{
  "n_layer": 11,
  "d_model": 192,
  "n_experts": 64,
  "experts_per_token": 4,
  "d_expert": 96,
  "d_shared_expert": 0,
  "activation": "swiglu",
  "moe_layers": [1, 2, 3, 4, 5, 6, 7, 8, 9, 10],
  "router_score": "softmax",
  "normalize_top_k": false,
  "routed_scale": 1.0,
  "balance_loss": 0.0132,
  "balance_bias": false,
  "router_cosine_scale": 10.0,
  "n_groups": 4,
  "groups_per_token": 3,
  "init_std_router": 0.013,
  "lr_router": 0.000465,
  "vocab_size": 11778,
  "norm": "rmsnorm",
  "norm_eps": 1e-07,
  "tie_embeddings": true,
  "optimizer": "soap_variant",
  "lr": 0.00437,
  "beta1": 0.95,
  "beta2": 0.95,
  "batch_tokens": [16384, 32768, 65536],
  "seq_len": 512,
  "train_tokens": 274900000,
  "steps": 7908,
  "dataset": "wikipedia_en"
}
Below are experts of layer 3 (counted from 0) of a mixture-of-experts language model. Rows are named router (the router's row for the expert), gate (a neuron's input weights, with its number), up (a neuron's input weights, with its number) and show model dimensions 0-191. Each number is 128 + 24 x the weight over its row's rms, rounded and kept within 0 to 255. Numbers have three digits each.
After each expert's rows: "comes after" lists some tokens at least twice as common just before its tokens as in all text; "gets" lists some tokens that make up at least twice as much of what it gets as of all text. This comes from a sample of Wikipedia text that the model never trained on. Tokens count by the router's weight.

# expert 22
router:153137156135142076110133055133168138090110073108092088134135194172138095137085126160111115153132129116163156144148114113153128161103156099145131140125141201120144135134143142116169095136140112121135145152109131120122151126174128112143126163143077111109165147149094140128126149122116127136130144114094082140128167158152146125139127113123096097157090135072171143134148154127167113093128116152133103139111127108110131102143138176151109134131168157095142111136148089112125144118127147107136141137140121161141128075172101134149118147154104140134166120120140127118118136112127132098
gate0:158129181150122152126161132124100134098135155130112154112114159111098132085140103122172090147113133132127143151121135138116112124147128109186122141075152107160188144149106111132141172127092075139121132147164149131173132152120147118147081153097182123110121131153092178103157160137121128127128115173109100134164144161076097119166134138155137124154127151132120154148106157156131159192175111148110135143139113136145137147139133140123147133103123139192135120115108148129135166111110126160147110132103120103117166159115114096135118093149123128096127112100125112171145101129163120135
up0:091109102144121103129155137120134135172093116167145088156108127129166139167112134124093125106119117121119095095122107139115152100125131182117150145159111094103103088087150139131080100125175163113135108153091137121103131091102117108101185102129109138156094123139140097170084137130122143119113127112110167131125091077199138113127163141096133110104107134125114094132115094107150118120084130102127121123122148134157092104117134101148131111148122097087079129108144140133124091128122109105132153147141159153082100079142146123138188150122131109168119138137128114103133146142112143139
gate1:074126137135098115172124121085147143103130123124139116134204132125122133133111100180137129121157123128079174098149140167119144147116170138161117115127124121116161162113122111124136126092073120118109104075129131123137150127109125128154139132112138131132128163145128117137107119105122157151111111094074168122106120151115163088111127158133126108121098125132140102126147164181148125121165096101166135157117111135085166117144099085124128143089112102139116110145097131155146117106158181151143161162146113147130165122134141093088100168115111150127145139124123101186094104158116167129
up1:169118125097133131085147136152108117157146149095112145148091120137116095108138130094102121121119132152142080156088082075145109139146092119104143165125146127149105084146118146142142140161173130123130142152133132124148108142121114134125131116135142137129109114106160138127140130146141100119103167174190081155160134080123093168122122117137138139141150138156114168123111107070125111136123146133114103090133116113175095145127137165147124117166153157130146151120142115124106126156107093126106103094096140107103094083146124183151156095149121115149086144162152139085169132090140097150
gate2:102153135130157120152150123130132192113109091117120142134128151117135081107111135153140113108158142127106144090117124127135121097156171153155110120112135106169190117161140157144119154128113097126082098132117137157079151137147108135099137150135150141097128096153118122124156154135098133184163113135130127150143106123130093135191119137173110107125152158203137122099148137129126147140155116159111155113146156102068142143098153119109060134149114125126154066117117132133128135135134116112125147163139163144149146119187105118125118138135110124123178120147130108144111125088090124113
up2:161128126109094122109108128145154077140126188131120111152132095157149153146152133107124140131110122096137115146121132147143134141089068107107143156163116149146094131106133114078120128151151150148146161123125104112151092163075137111155091070147056110157131134092120082122122089096126128098099121144149142077114168155090122106085133145098130120150127137082129146141145111123102134095136147114180124100093102172176114122144147099134154106142153134146109158123123121134161128127119108135153078111090114140111133115098131145149109146089146119133113119148134099127132129164138132138
comes after: " ", "1", " (", "2", "3", " $"
gets: "1", "2", "3", "0", "4", "6"

# expert 10
router:135093171144148145170152125141144125146143099126127119166136160095104119109096130127133126143106102082147112117117096095153129104136124105079095060160127143121124102118136101126135135079138115140139129120137111131134126117093133166131114129120141126111169113134125136157137106136119116139134089104045178107112172156082118126151106099142152114139147160155144133140127163123171157130162110142106161122107158133144107126065109148146105132128126095092110109115120129106099107124160121156137120148162134137139154143134087118107176130137105086168116085155164131121166172152109161155
gate0:140131135165150098114072149118144129131108099180104074120153172129122154130147134125168113135146118128136083136112136115150137127151163103147100192178151144139125088104121129165137111174126080155084125116134139125081161082130110106138162113175099173108133140109131101139163120105144159115141153099131136140103183111118134142157147129093151121103110161118166155133124150068137115094104124122105127132141091173117119125143187122099147106174147132119113111126141107123143070110119106137127165078150114103117130125126130123138140142113124105110132126113135123128103139101122128109
up0:105100111094134159140193168116117135131146153091134182134112098132141115132139132138124131129135114109088191118145106174082105159146102153140141129096118120139129137146155135109144148093132177124183114158119148107189077127143143150094115098077135089130134082156141136092089127175117101114113118139147141105117116154156083140118127134168111138130151107110106109112128118171121135154150103123123113138121145099146122158130102125161111152120133147109155166140127142147129148143157149125129107188104138128146110170102174144134133110133141153158122144142125104109189140141117121159
gate1:129114113144116109112113108109153182117096124138108135139088118136130127132089116132114127081117146103114187103095084139142104104144132132133096121109116139120062115140143180097140178129078103110156124161171155153133140152097107123141107097117160109153116152120130118172136135152145154126115103120125186093112151133166179130119153142103128113135077162121127114109131137140155164135148102130127136158092124126102099130093130123125171117094155166145086107155120117126134151125145133126086164131080144114108164134097141129160157066162101148108152143102135101139140132139118144146
up1:147140155098142074169123125144124106147111114130146116131160133116131111120135097150149152180156113135141050158181173162094183108099127106105168129100124127153159128094107157144162125159158119133105130118153129105128142124105104170161124120135109157152138117125135133119116150127102132104158159146145134152143142092139139117128146140137106087147142138130160170162113121110105114124139079139111148114110131133137170116134122157141143104133108097137142149132140174097131106135124108112145119117133096137109130111172102070121059124073134102149111061139148127112094120155107113095
gate2:160122102062117151089137101115156124178153109156105142143139109129136162144127136136134167105121154119149111077087130078123116105145118103110136117141108171146092085119147105119138110156127138167084087089165087154147143123106128142125176134113060107132110120153143114130160092127106130123083109152138106113119110128128128146142133132096103117109102140159153133106144140108163106152128181145167082133132177160162138090146156151151129134151076151142107127116131130129127155155108148113143128111126117130139151124144133111084136142143169110099146086122103120093112141134133148169
up2:159098109092092129089127134115127139132142102148119174118160105117133152143144140144133136105113152130174109086091126077130125106154153109109142127160108157148106096097155075111158101131148121156103096103163071151138126120110125154134177130108061118128142126120137106137160118123128143094104084159129107129123105115140138120122166155110094120107100137162142129091143130115138074140123192151153105164114181161199140117151149124134129129152104139137102124135134110113110156146101146128122123113136125127150151135114136097088110140157173105101145081121117125079121122145122134144
comes after: "'", ".", ",", " that", " where", " and"
gets: "'", " he", "s", " his", " He", " it"

# expert 33
router:115155130073095120150140128162156136172111103112162179110123128120094154076139122132123199108126123069146121124153157119131135123129129099114145071120131117179167157147156113128098155118136183141130158153085163120148167105139134158153134152123140120159100124128101126132126111076129131142141081119093181111099159125142113123128090124121134098145137117132129099125110131123116131145129134139121169125126122135136132115121112104151117140105143103117136152134092141116122157156116122151137136098142109111177108156119112181118119163104117137111104115171114141123102074108197144168
gate0:134165128120143124158126158155141157146152105148124137162121069139175140129145103121118117123108148122137156104152113142130141135120147131143158163132127112098133128139130081119129098138177140092183114159142110114122142143126109113143112104118122115175090125098152102125137128080098127126147157142115115108096132058156140112148122123104188084129118141126167142156141100127106146107130124128167145076134164132132162134138115154136140125121146111170143128202149144131131178087133153148132144139109139106083162095136134124126206160141151109122128085141123095128146170154139099123
up0:136100109142122128085141071116120116092096153143165103109145156142092120133095150125163124138148095141120122140098169087124102127114099144130119100115146136149118157130117162157115153122091089161113128100128106143121116130129164154125137151151122138074146129159075130122101114149138154102098109132156168129162112152090128123140132121168075139147138125161078128119120131131143102156125143149091087175113089131155100084115151109110107115107128144120130138082144118145151075157139112114144122141155131155156109146130095132129051129130125127185117152137132157139114103092114180123
gate1:075138120112120133132139126135110128156128148113146109114100126109145164109134124177137125180156127135138161159139142126108151122119136152088175098122111125141120070104178112167125139164120141069092133120117153148116145094096113118118137160105106089119187151154137118139127110169145101121131141091116124106115096168127119119148121097089134089138113141101109130092149141142120142089134148148163147123153079154141093162147141108118121140142171188108142118113135125117154111152175122070144130116134130112187135121140112146113139143125138080114138144173133157125082137132103167106
up1:120178156131143164135145125153122152124158100138124116178136172142124181157111099103147147118113140121065110067139147157154073138120094090155121156122092115141141158109124106142095172117109129104121164149153151133093130159163116127144138152123125158101137142122134173155139132108114121153125113145121104123113149103116140147112123084098090108134121151110176129135139127150117142095156121140073123075103126113140075094140140115109091092089128087133146107162115159154111163143098135135155167107149094103113129096144162130138101136135133140166128107103123137167122131111144130144
gate2:122104105120163126095139140090153099078142141127138126098130157125140141110139113157108099153161117121083117141138123111069113130141121117183134116140150166141094135109111096110125090125084106149130142132111122107171177136118155164152111134148138123141174139132088167089147147129120081112087117134092132100089143131144112121138145142111151128125112147113164164138097117104113087142124128158139124128130115134178166130125167110083135152125130163125118112132109176164149098164144118154139196120155102151075111123128125103094121112110079141109156159145120167119136122089133162126
up2:179116171130172162102100166126166181131137102098133117164118112134085165125168152121109101101102093098077166147131102117124145155114107173129114121123145100104135078072167149137131159128147146135132117135150105162137136097132115112139117097124125101164116106097138181129128137125139096116110128104131145121114137114118148145114139142097148170159112096141163077132148152126093139126141132140136096158132086114156105133104142139134121118134126143100116136099114126115088138144073114104153138107167133105133152123146113123117126083163146076154120184155126107131151151115106120091
comes after: "\n", ".", " and", " (", " In", " as"
gets: "|", "-", " In", "In", " in", " On"

# expert 24
router:143121159148143114113124116155139059118168063128151137090103146142112119126099146104147119157120107119159136123114091130098174107120117140128134156119135155151125117146097143100137126142146099089131126147078117126108135104160125101157162174138086149116134102134057149139139162139158171127118133117135127160163164142131104146102152125131125080178148150128109131082147155143129154156129126130130116135113083103129118119108179149140149094153137156131137109095107108105129132175107130116136121174178090128130172107130089123182127126157110115160134123099133135125146151149166150110
gate5:100126155114157132086132134106085172131158115132116123127116161105090110133110133139179155127096127130113119096081117130146144153155155118106141121087118126112107140129110065107146153111165136097171139151090136102092122114124128108130078135144099123129133151139112134100168148125130119131134123127116134089142094124070123103151150120160117115178132106105157171112109131132114127116130080141101189114130143139079085065128111146133090124088101123128110115144100094083101139118083126138109127100136125143138177179117102111158147139123128118116116097107177102141135117158128126128
up5:107071129107147138125138111106117134138129166137126135143131144098125155106128139149181137125135146130129093111072120185115120134156166118105124106112137109114113160140116114101151169132160148075165143179085128100108150130111145106153089109130105146100145167126084137119108135139151096090117148123110121158101083111073092114166159111179093099172131152158098161142114113125131143087091107139076158124142132162105108096125079150167119140115109140097130129136084120119117131118078121147162153110108112137120161142126127155159138138142122128116122137159159109121133139151142140132
gate6:168151095116111155102135065147127183161140131152157130134180152158093113121102114140134160140132123105133121127104114095117145075145091123095099181123140104147117141125159149131141108131128108138150127125083110170111119155104151137130110159115118164092124117115108125102144122149122147137118105164103163091092132115101090155143120125103131098098099135182102126110144108091128072125120152130096152111162103158110109104124139142137126132106137114164120130130115174107152140155079139141127103141093149167086167127166109096104127125116093136139138098169151144121115171132102154156
up6:159148097114116152102133067131137195159139131153165118111140156156086131110102126162144151132129121129134127128128113101094147088145086119085123160159128122131098134135163138115124128120123104168152123129115093168121109166113149152115112145116124178089122109109114117112114131136136121160108125147106147063104136104110079127128123129109126125115123112169114119110151120081118081128110142119096145123157129150098106123115126133158138155113138114159113125127104173088123156178110155137129116135102125136098122142180092094104150140104075138152148104189129123158109160112085132180
gate7:152104150179183132153108152119117157146168127150143114156156158120124118146096149115126145069094110113098101098136178130171111140135127110128102091117122152133086143165105112115144111147132112128188152089136129136106141106187126138124142118092187142145100112103095084139107124106094096123145099085144173107109113142154137128092101151144126119122110157129137129150136165100144126102173170155129131137120111149099168144121131149147117117139112061125119093144115152150126127136128142100102117118134109137088071147168119115145161152133138123130108143076128131126109116109125128142
up7:114161111074072126086131119142117116097082136113090107095097146143146112108154104147124106178152150130168145166127099099125120119118131135133121158103129098129155115083149125155119142128142152141094121151144119131143133180082128102132120135144090104136162123158139179109142132154164147124125158155138089131154120118130126129157139122112126149138142085137138159112112088133116139159084071097120116105140139118152097093131143132119138162121167198094145158096163107110127121124122147152133136134132149124176161132099161124105119090132133126106163105184120159140159155131098123105
comes after: " ", "1", "2", "3", "4", "_{"
gets: "2", "0", "9", "1", "3", "5"

# expert 7
router:132092135126084149139156116126154076149105121142082108142121141119146124097130110137120139149111096068124155150133086132078149106111123124191161096113138136135129116113147130106147131121148120107143093155151095107146120068141147180133124145126081134097143105138104153088154124134132149098114102136154118075098156092132123173130078135118154149168079145142151125096097135164113166097108116104156146138136114131127104110146139135141129165131151153127120137132120121121146090113171154143152138130119171123165140123165140136155132104138086117158131079144133133135135170161100090143
gate0:133101147144128085166111158134095159152164130123108137129161116129099096154170141101101082095149156141124135102131123104112111141181113105083165157115168104131132135124144103121139168151151138058125109138128140106200095107092130127137112106133097125123113159107130127120136170132137116135160155161083112115124119133113103090147143117143098120137121146154114128083095088177124110132096171124170143146162106182135114105106172086156153132127083160118171166163103094127126114108143136137111122112130162122139123138140100137111126136131137122118111123130158123098103115122129101145
up0:119156108120136159093128106126137113097090121127153133130112132133148152100112122130154162164112095110139117152114125144146155102091132152166102089139091171111129110148116153118114086105110127205141155113133125151051163127177117131113143171123151139123146079132110116133114093115143140123093099080175163157131132118133146165101104136129137131099133130116132117161160184093145147108153103117109124113110162083124152159150083158101104121122183106146075104097150165129131150155111110109129141140132114128111142131108164110141127124129121138135149135116102128165150139140136160095
gate1:117154105157165132115122139175145113134131121132124127115126109133142173190149184140119123181154124132094124126168109119147134118205109144148105140114117133118109127106113083106136143110158152126109114160127130138109097158116140067158171140116174151120109097147159155142178124106161142122103123063138131126113124110077122131096138074167106091128117178122132128082101134111109101088140140135117128104125124145132119114125131110097114109165081140160119091163104126120125162137121142112136109130095110136115128189138157118102144093134131129153105141121166128137118137126154136108
up1:154135145108104129144076098087105160137142147095105122122135154122119098116105090116143106084102150118162144086140151142120140155083142100100160157148152108177159097149094142129100105133128111107166134103150166122129143145099121170085095158128108133178148159107116077096098135111133101160120158184134125111161154127156149135125132181098157150134143059132129115140149130112125156179105118097131135133121138121151159092126104147166147131113141121110164131114122119141129131118128100120132155123158123186141092104124121109158146151121137122133173130102091106129119138127100106119
gate2:122106103085072100152084113122110112111173129116149130129174101143113138085123069123134142089139141140129125091070119122145111146094117101148105115108154090167136128125130136133140153160160131093104152182134147155120133148150141126152179151093150131115118178121142118143140129140125084119115158135155123149126123100124159125145074163102128097111156112126133116118144161131127162142089087149130142142152105170134164110173109147146120139096099118165121156142124115166096143113112134131101116138122125131087105109122101175117078123158153102129117125176154138094094141147140113130
up2:106126113081097116113125092123119110118156139096194128114139100167139123090128129126168140106104145131126106123101112123220118119134149081123093158089139117158123143102157132128110127179108175090066140154107132127148119133130152099138140102093124116095155123158109118107157154113098156116160117137124047165127126144134139117147111122119114097125131136096104139149127118123136129114133134128140194124185095120154114126169121143136143128143129133183116122105142134116088149103095133103090148112104140130117115092124124120104147087151106125126107155136132156114151149143154110126
comes after: "°", "′", ":", ".", " /", " $"
gets: " ", "-", "′", "1", "3", "2"

# expert 47
router:093167119051098146143153171102131109171151117094122117103114131128150125121170139129115142087118110084103093109133089146119151143151141117090079136124144124182103097127104137113103127169165166135144101102132144105110138116155116127099162182160108107124115118128166142127105077142137106149175139140118115160118168107131111143125110127109149136145095106126106126132112181142132073129115123109130107131111168162094111099141140127142086122142136095113137140143110122112124123140121116106112113088153188104128116149104161139123119109113135120103113092152106163108118145119115064117
gate0:136119121082119113171081111151127120128122133168139134126103137141147165099180162066115125133182165092139110119108100134143131114139117066135133146140114124152096139134138140106147124086157142131088146140113117118125135134070118118128136125148159144077089116139083115131097185149118105123144147118069106154135095125147090158122102139123163152133119148137170112144111125147165164086101121054144156143123136158156124131139141125156137110113112140123133125140149114143130158158139138132150174134090131088105183145134156155135105116108164133139118119136120093100138154125125159135
up0:125124116085104125175102089162121102106127134142135123129127130143153175120156143090120145167177141091138131098092108100170117114136138086124135140133116113162096143141133150099136145093158145101088153162135116100145115118065136097139147116124148134088090149132079082128098164147139106116150156120104125129116124115156121185142094149122158153154112140133133116127127126172155175076107127039133144143114099142166127146153130120158111114096109141126145117135144132146150138134136138155146141145072117090108156132135137169124104122121175144149140116132106125104131125121130164129
gate1:119101106113115121148130115141119124160165117132157151090181105103134120114137200111129115128126112143156136172084087114097118081110163158085144147122127108154155167087094097124164094153135158109102159106126142189142120147141110120106118153153145092127120123111112101122160077094121106143158143172133154167118157096083122110150155140109128097149114124112106137118145168150081087117133172138133159099157117113121138109149149127154163124144115107115142135124075127133113115105148180146171107128123109131130151118139129121125116138154122117145114121098128108145169163131155105116
up1:163145090141156135119127127143100096125141153117153162084128144125121139118136190167083114123117096165167099131155101147117114109115165155108134121148142168117141119100079070127122122140114162103127137077164145193119096178087092130110112097171131114137139104151132115117153145131130112127120141177140107092135137135101119120154184130147125123142122119098151147134133147102105108124148126160123136129116158056151118137124153138135161138158131106108127130120137115149105129159131160122086109160176146163142153193084126121121156106111134139132138136115099136107114151130123120097
gate2:105166123130155150123097143086155149113121077116096122116111126114140127142151165098097100151117133149148141109129124148109168158159113153098118112145090138136103115122107118137138113179116112120138133135101116104176097108113115157083135126129126121086082144129118129078094108142110116124121156092138177142118121090111101108154151073126138149141114136119141090155066135159106127135148125136135187100148166138119144134096158114139103105186086111172117124138112120125126135172110123097142138095125118095064130125155141113104156108103090164099127136099111113127141106085125123136
up2:121062115113097099172134148153115132141116163138141148124129124130123125118099097160157141093108121104102124132129139126160079104099123096164156161103151095136102155150159174143083138112136132129119128153161151119081157140124114092125118144132152107140163110142148148155151183123121122095154101125140097111144115159174150108110095142095121129134162125147086143115131126126160157097107079130127080165104095141115106121132107139101111101113167162093132155119126116136119114113156089132125105149109161154171137101093146141131092142109131085180079140153160124127104139140133157146
comes after: ")", " in", " of", " to", " at", " on"
gets: " |", " the", " of", " in", " a", " with"

# expert 4
router:092123109156165119178174104136136108133139092102132135120155126150127122127068186134121123120090094123175108100128132138123155149114121107139102132144110127135166114155137111123117117121114128163144172130106084097144147129069130132144125150076138139067126136143163117144126075135139118139132143063116159130124125112122125144118156144103202141195100135120139114098140180131130126128112106137139134114102123104145129107112109154128120125153121141081154108131106132142125123118146142114128123117093130116137133092126100126137133164139175124106113086118174175103098161090149087144
gate0:124178158136128144103133122115100142119122144108141105109129159107152157127118114104160139155121146121145101126114139115122139115124124134119171150124122141107096086133131132114133176130132115167148136081160126124101147131159149153102162184118172139118121156135143146093150184172169150107167119124140157144145062095132133154132108082148125192148152111116158146125150134127123117167166106080101063135123135125105134124104091114129082127104166155171122124082123108126138139124149132158136151130167107121091147124133140142171150116166103153125159140154072099115137129120114121120
up0:102159136140140155105113114097137143136118171135132114131139168095114184159110094099162147121112122107155093114133128118110097134125116132141169151111101162118108092166124108107125174118129129142156139103165115118159156131150166159085170177112180135110151130138102118082129153144164128116159098129120180142114085101147107159128107108133117157136129122133148114100145161144141097177166109082114085148104135111121133117115101119118108139100151154138172114112098115125148147116166119138145144122139089109133121108104149151148185136156093140112173135131082122125180121101138115117
gate1:082135153133125110152077161134127137155116125098156132093104164161118206107162121106103124123129143147098088155130109141139135143145133175135134118146156105136110116094126148110105137157127099133156112137143142150154123146069112132140100139175163108127107146115152091148105073131132091110127145143142170093172121146065125154123121080081161129129132135092136113149123165148103146096149135102161117115145097112175123154148139128133141088105091147091143161128122113110131116144126101123107127130167146120131122130105095123099093152104158117123122128145116108143195113115110112144
up1:148128113094133167123146136118116123110125112117089153157150113112128045133105136155117160132151104136161179120133166106121108092127091119122139136127104152140121148156138130151165115129133158139086119113128141133113129116167201136124150122104078154138153095152107160089133164089130160171139093124109120143116151115162140109144102173157085103125124119143101147121120099092124130136125131172119132179136175137087132156094110109151140145150148115156095101153123156138138110123115181157143149102108078182133127115144124163130138127145102162144145148108151160098115136131123126116
gate2:156101125106117138168143124093172154138118120120118148149130123131097146136146129100160151153184120142135149158108124152113135152124088119155132147143156169176182088141106155071127092124129116137167121128147106103114092110115144095120146162120126152159130093140155140088144084126113118109160142108124137132158173130153104113115145100121075101143110100118104117157153137111145069135136142136105102128144095138145130100061125170183169090115081115103116136127173126119130145130136102109138113100127140149126139125135148124150076129108097104102113095144121125101129143104096132162
up2:101167111128117106127106147168116111124132132135136122144153139149124099142111105151106105127086153096140113116120104133145122108121151171117129121101114054083056159105160112162143131132122156111106158139100150161147175164128153138155090104127114130094098151099125088173130153109111148165124118162118098114097113125113159153145113150150175121103163138111119140127113129116090174120122119102160167140114155134151135169194137099109119127137160163157137118147077095123114103116108135154101124163129130128120144101095113161097179126136141136125129170119146147121122117152142124100
comes after: " as", " of", " is", " in", " with", ","
gets: " a", " the", " an", " The", " his", "The"

# expert 9
router:132153128109125104140138179134158133139107093117133138138124134140138108103160155164152165113131099096116094097147078145101158112123136133130082173114135110178151115146135145119153153131152137080138109122098134109133131119142161146117158160171113111146101123125130110149110123112144115166130098152117158171079125131135128115116137128117186121165093079126115115127105170137123150120180073127114148163126108152140094112134151165111140084162150121106135157079081105123152154129135118170112141094142111132189100163091097146151115106127147120134107085148151157119130151130115109141
gate5:090111121143107141134163138120125111083130115114164104086165120125122152140105100130110157071142142184133143158174130138123117061126134160115078141137149109106140081115140114123131120070111141154096085125124139110088142153124134157100151131144132125112106123162140096168117130144099118137141093119134130146142157135179125124161109121122121106169092108118137129132130136109129140165136125125111091160114140077120134154159110139130141108124116114124135099099088116141071140102156137130123133172176159070066111138171140118131123095126143117144144120143129085156093131112094132106
up5:110122122129134127143143098123153113077113115101142091097152097108117142126108137126091148058173141168158144148171127136120111094109155124133095133134143108094129093120129126128143125092120174144093091113132142123113134167134141171127142126150164123136099139187140102162085152117119128133115102107130166150141192145161145124128095141110128113167116118133130131123145084147126142149154131148109103161106119066125137144153104123161155104133107130140153086103096121130089148088141125130116125157178143067087092144138139137111150095115133110129142136138132117164087126125078130101
gate6:114142150137103123163117148107154111161056137136088098092104131168148116158131139134115098126148175137132104135135153167143126105103106116142071121144122044118119114155162130120169138140122090115120147130135126087131127158147127090143128120169140141079092137157140121094111158135130134182166122149165107112120079131143154133115151118146127090127135174112124136118149103118115151103122122081098162127107138128117118156135130130160110090143102172102160103137088091136130103102160149158119135161103179139101141132124130111122161162128123126132128090107158116117152120127093143121
up6:184119122110152110087122120188111115085137138113133166140107110125134125092108116133123166141094107096167146125107078105126142119138116167136165133122126166157146171136102140091093103094135116130140119120155129122123122079144112148108125139107122127154119105158095114177132135131114152078092148120107137129155135101145101135130110114136116166113139094152118133102108165134142134121143141153159116137093124083154152120135172123141165179106163084157134177110158136100155148188123109114142108133119084122141141071143138147155110103139147074133130138171120127141115157131122099153
gate7:136124118177134124078146122108135121103107179158124156120121099087111183121129148073124145094132111120075179152163123130109118143138122155135144128118142153121116108119097165122134146109144074074145127133144120126150181125165119145115144122132102116144126085166126107126130131133104085100157142117168118117108122084160134137141122134138161067149156122159146126158131140127148159131129103159117139106103074169131116124144153162139118117144147106141166111152136120110149137108118098149146162153125132160128139194139119151083108112083149122110145149144087107111100106108104098147
up7:121155152174153139088156130104124145124119173151136151080114136096117162097125135084123129118144129094114115121158095105103097118110097135142158102131151158069128111096095150148128161150143095094138178151133103113162172114160087125109152114113120127144135112155137119102132125152104074123159142106125107109115122060149121124120123090122158099134171134158168146146130124163135164155117111156109147086139106129125109106151117168157125146136126109119161119164140132100167110124117110184124100135134117142130123185123111099086104122079124110106142154128104137143121107106098112143
comes after: " of", " in", " part", " at", " University", "iege"
gets: " of", " the", " in", ":", " for", " on"

# expert 51
router:147093139116170125164182116118109089097101141099116130107112168147112109132105117111096094103110108136153140109127097130154131121104139110132144110152122119157126093129107120117111163140092118137138121156097085110173113168143114158117127155092136138084100099149148114151106095099115130139123160125140163106138133165125117130140093153124160160132124135123133141113134170132140163135134103137133140142105150119169115121132164149142118103138079126137126137099070107151110168149100141119097128136158116175143100119129135120148127156203133151099077094130114145108119096073089157061
gate0:133102139093118063131139165127130148102121162104132151140075167108109143165087114139108133113128162128114217150153137131134185115148152130096128114164122133141130148133223122130166141109119153097096121157114144134121145124091170122141112126139092135123144152151091146127121133120092111088125114121143164083139158142159108101129115148114119087145128105120149144133156126140104107101127141129139145121145125131187143127161162136100139116139102134123111129135137132129116126136160119089151157122137130169108137156148103098147138108169107114153102138117146146121080111082146098156
up0:129085107105150130141111120109150184146121114078110111125173109148149112151128121112132087187116131110114154136128143152172129125130150102070143127150169076102140100146166131161132146148123143120107097124124102164149129119096068119119115120167171096166104141126136132139152116140140118155093143126151110115143149138102126087160115104132139140111131131099138125153143132149140069120146139103081151160100127157151189135117161100146107114130100074125154111153139131126104128117127133082121083094125100156149131129102112110111124127126130113091132133097179126124099120069136124143
gate1:104132113116130113123110111134099128109121126141175169131127114153086132091127097125177127145099136111120140146129095167106153091073130116159126156149123172108158135122177148125131124181110152132150110142097128147130089153116122144123153136079159136139107130095098139145116132148086149113134129111087119148165104127103110104115165111074142089135113101117143125149122127130137111153142135149193120114124106083133150137091129154132122110138131139181122100164164140167132090158134108155096118088139151129088093166122131142117160138164137127153110110146097157118063095124167129112
up1:083125095114098123150140112143099131123126136132147165113131135121105118106116112125166110135124119093125146131126101141130148074069141134166128156161131182117143135096175142129142105178094130117136108133108146172146094134110139156138146126088177136126103141116115142153115127159077147103168156101089136157151122114087129124133169098048173102154094115134106115128097128113127132154143110144167135109136109114144162150076100154142142115130134128133127090163133144169131115112139124131104130093121160138094084165106125123130142142135138121133111086140096150112066107122151154118
gate2:122108149121126164163093143110093113119136168135075116136132142154087148111152111202127120139180110133129172177110124112124123108126154105143116100108141125127135146126120144125149116134127114123138163126125128106153138167146145143126055138159118110154118175147084106092122130118131126131108124142129122092142175126050115086114124094104100168115092124121156180124131117123133125149142161168208160115124138106120127133145121146128117139125090124107115150099140114154164101122131123109104126155125110183152125102134114140113089093129146139130160094128149122121117115127107074141
up2:105144172114138189145147066132106146112138108137090135088135150143125175134128067117148072151166126120170097156137129113121138134121142099155144076128159109135107147123094114105121117162132097104139172130107154105100109147128106133127138135161155111146121159146138108069120172151135100117114131120147088102151122137110103092164147124123110160122131124113131163107100116148112134123139135128127129112081108123084175157134135102117129113154091129103133179133117132138160127108122129114111104124133115122144136136114130129116098129155159134140163051126089103124080125101102078105
comes after: "0", "9", " of", " in", ".", " a"
gets: " the", " The", "0", "The", "1", " American"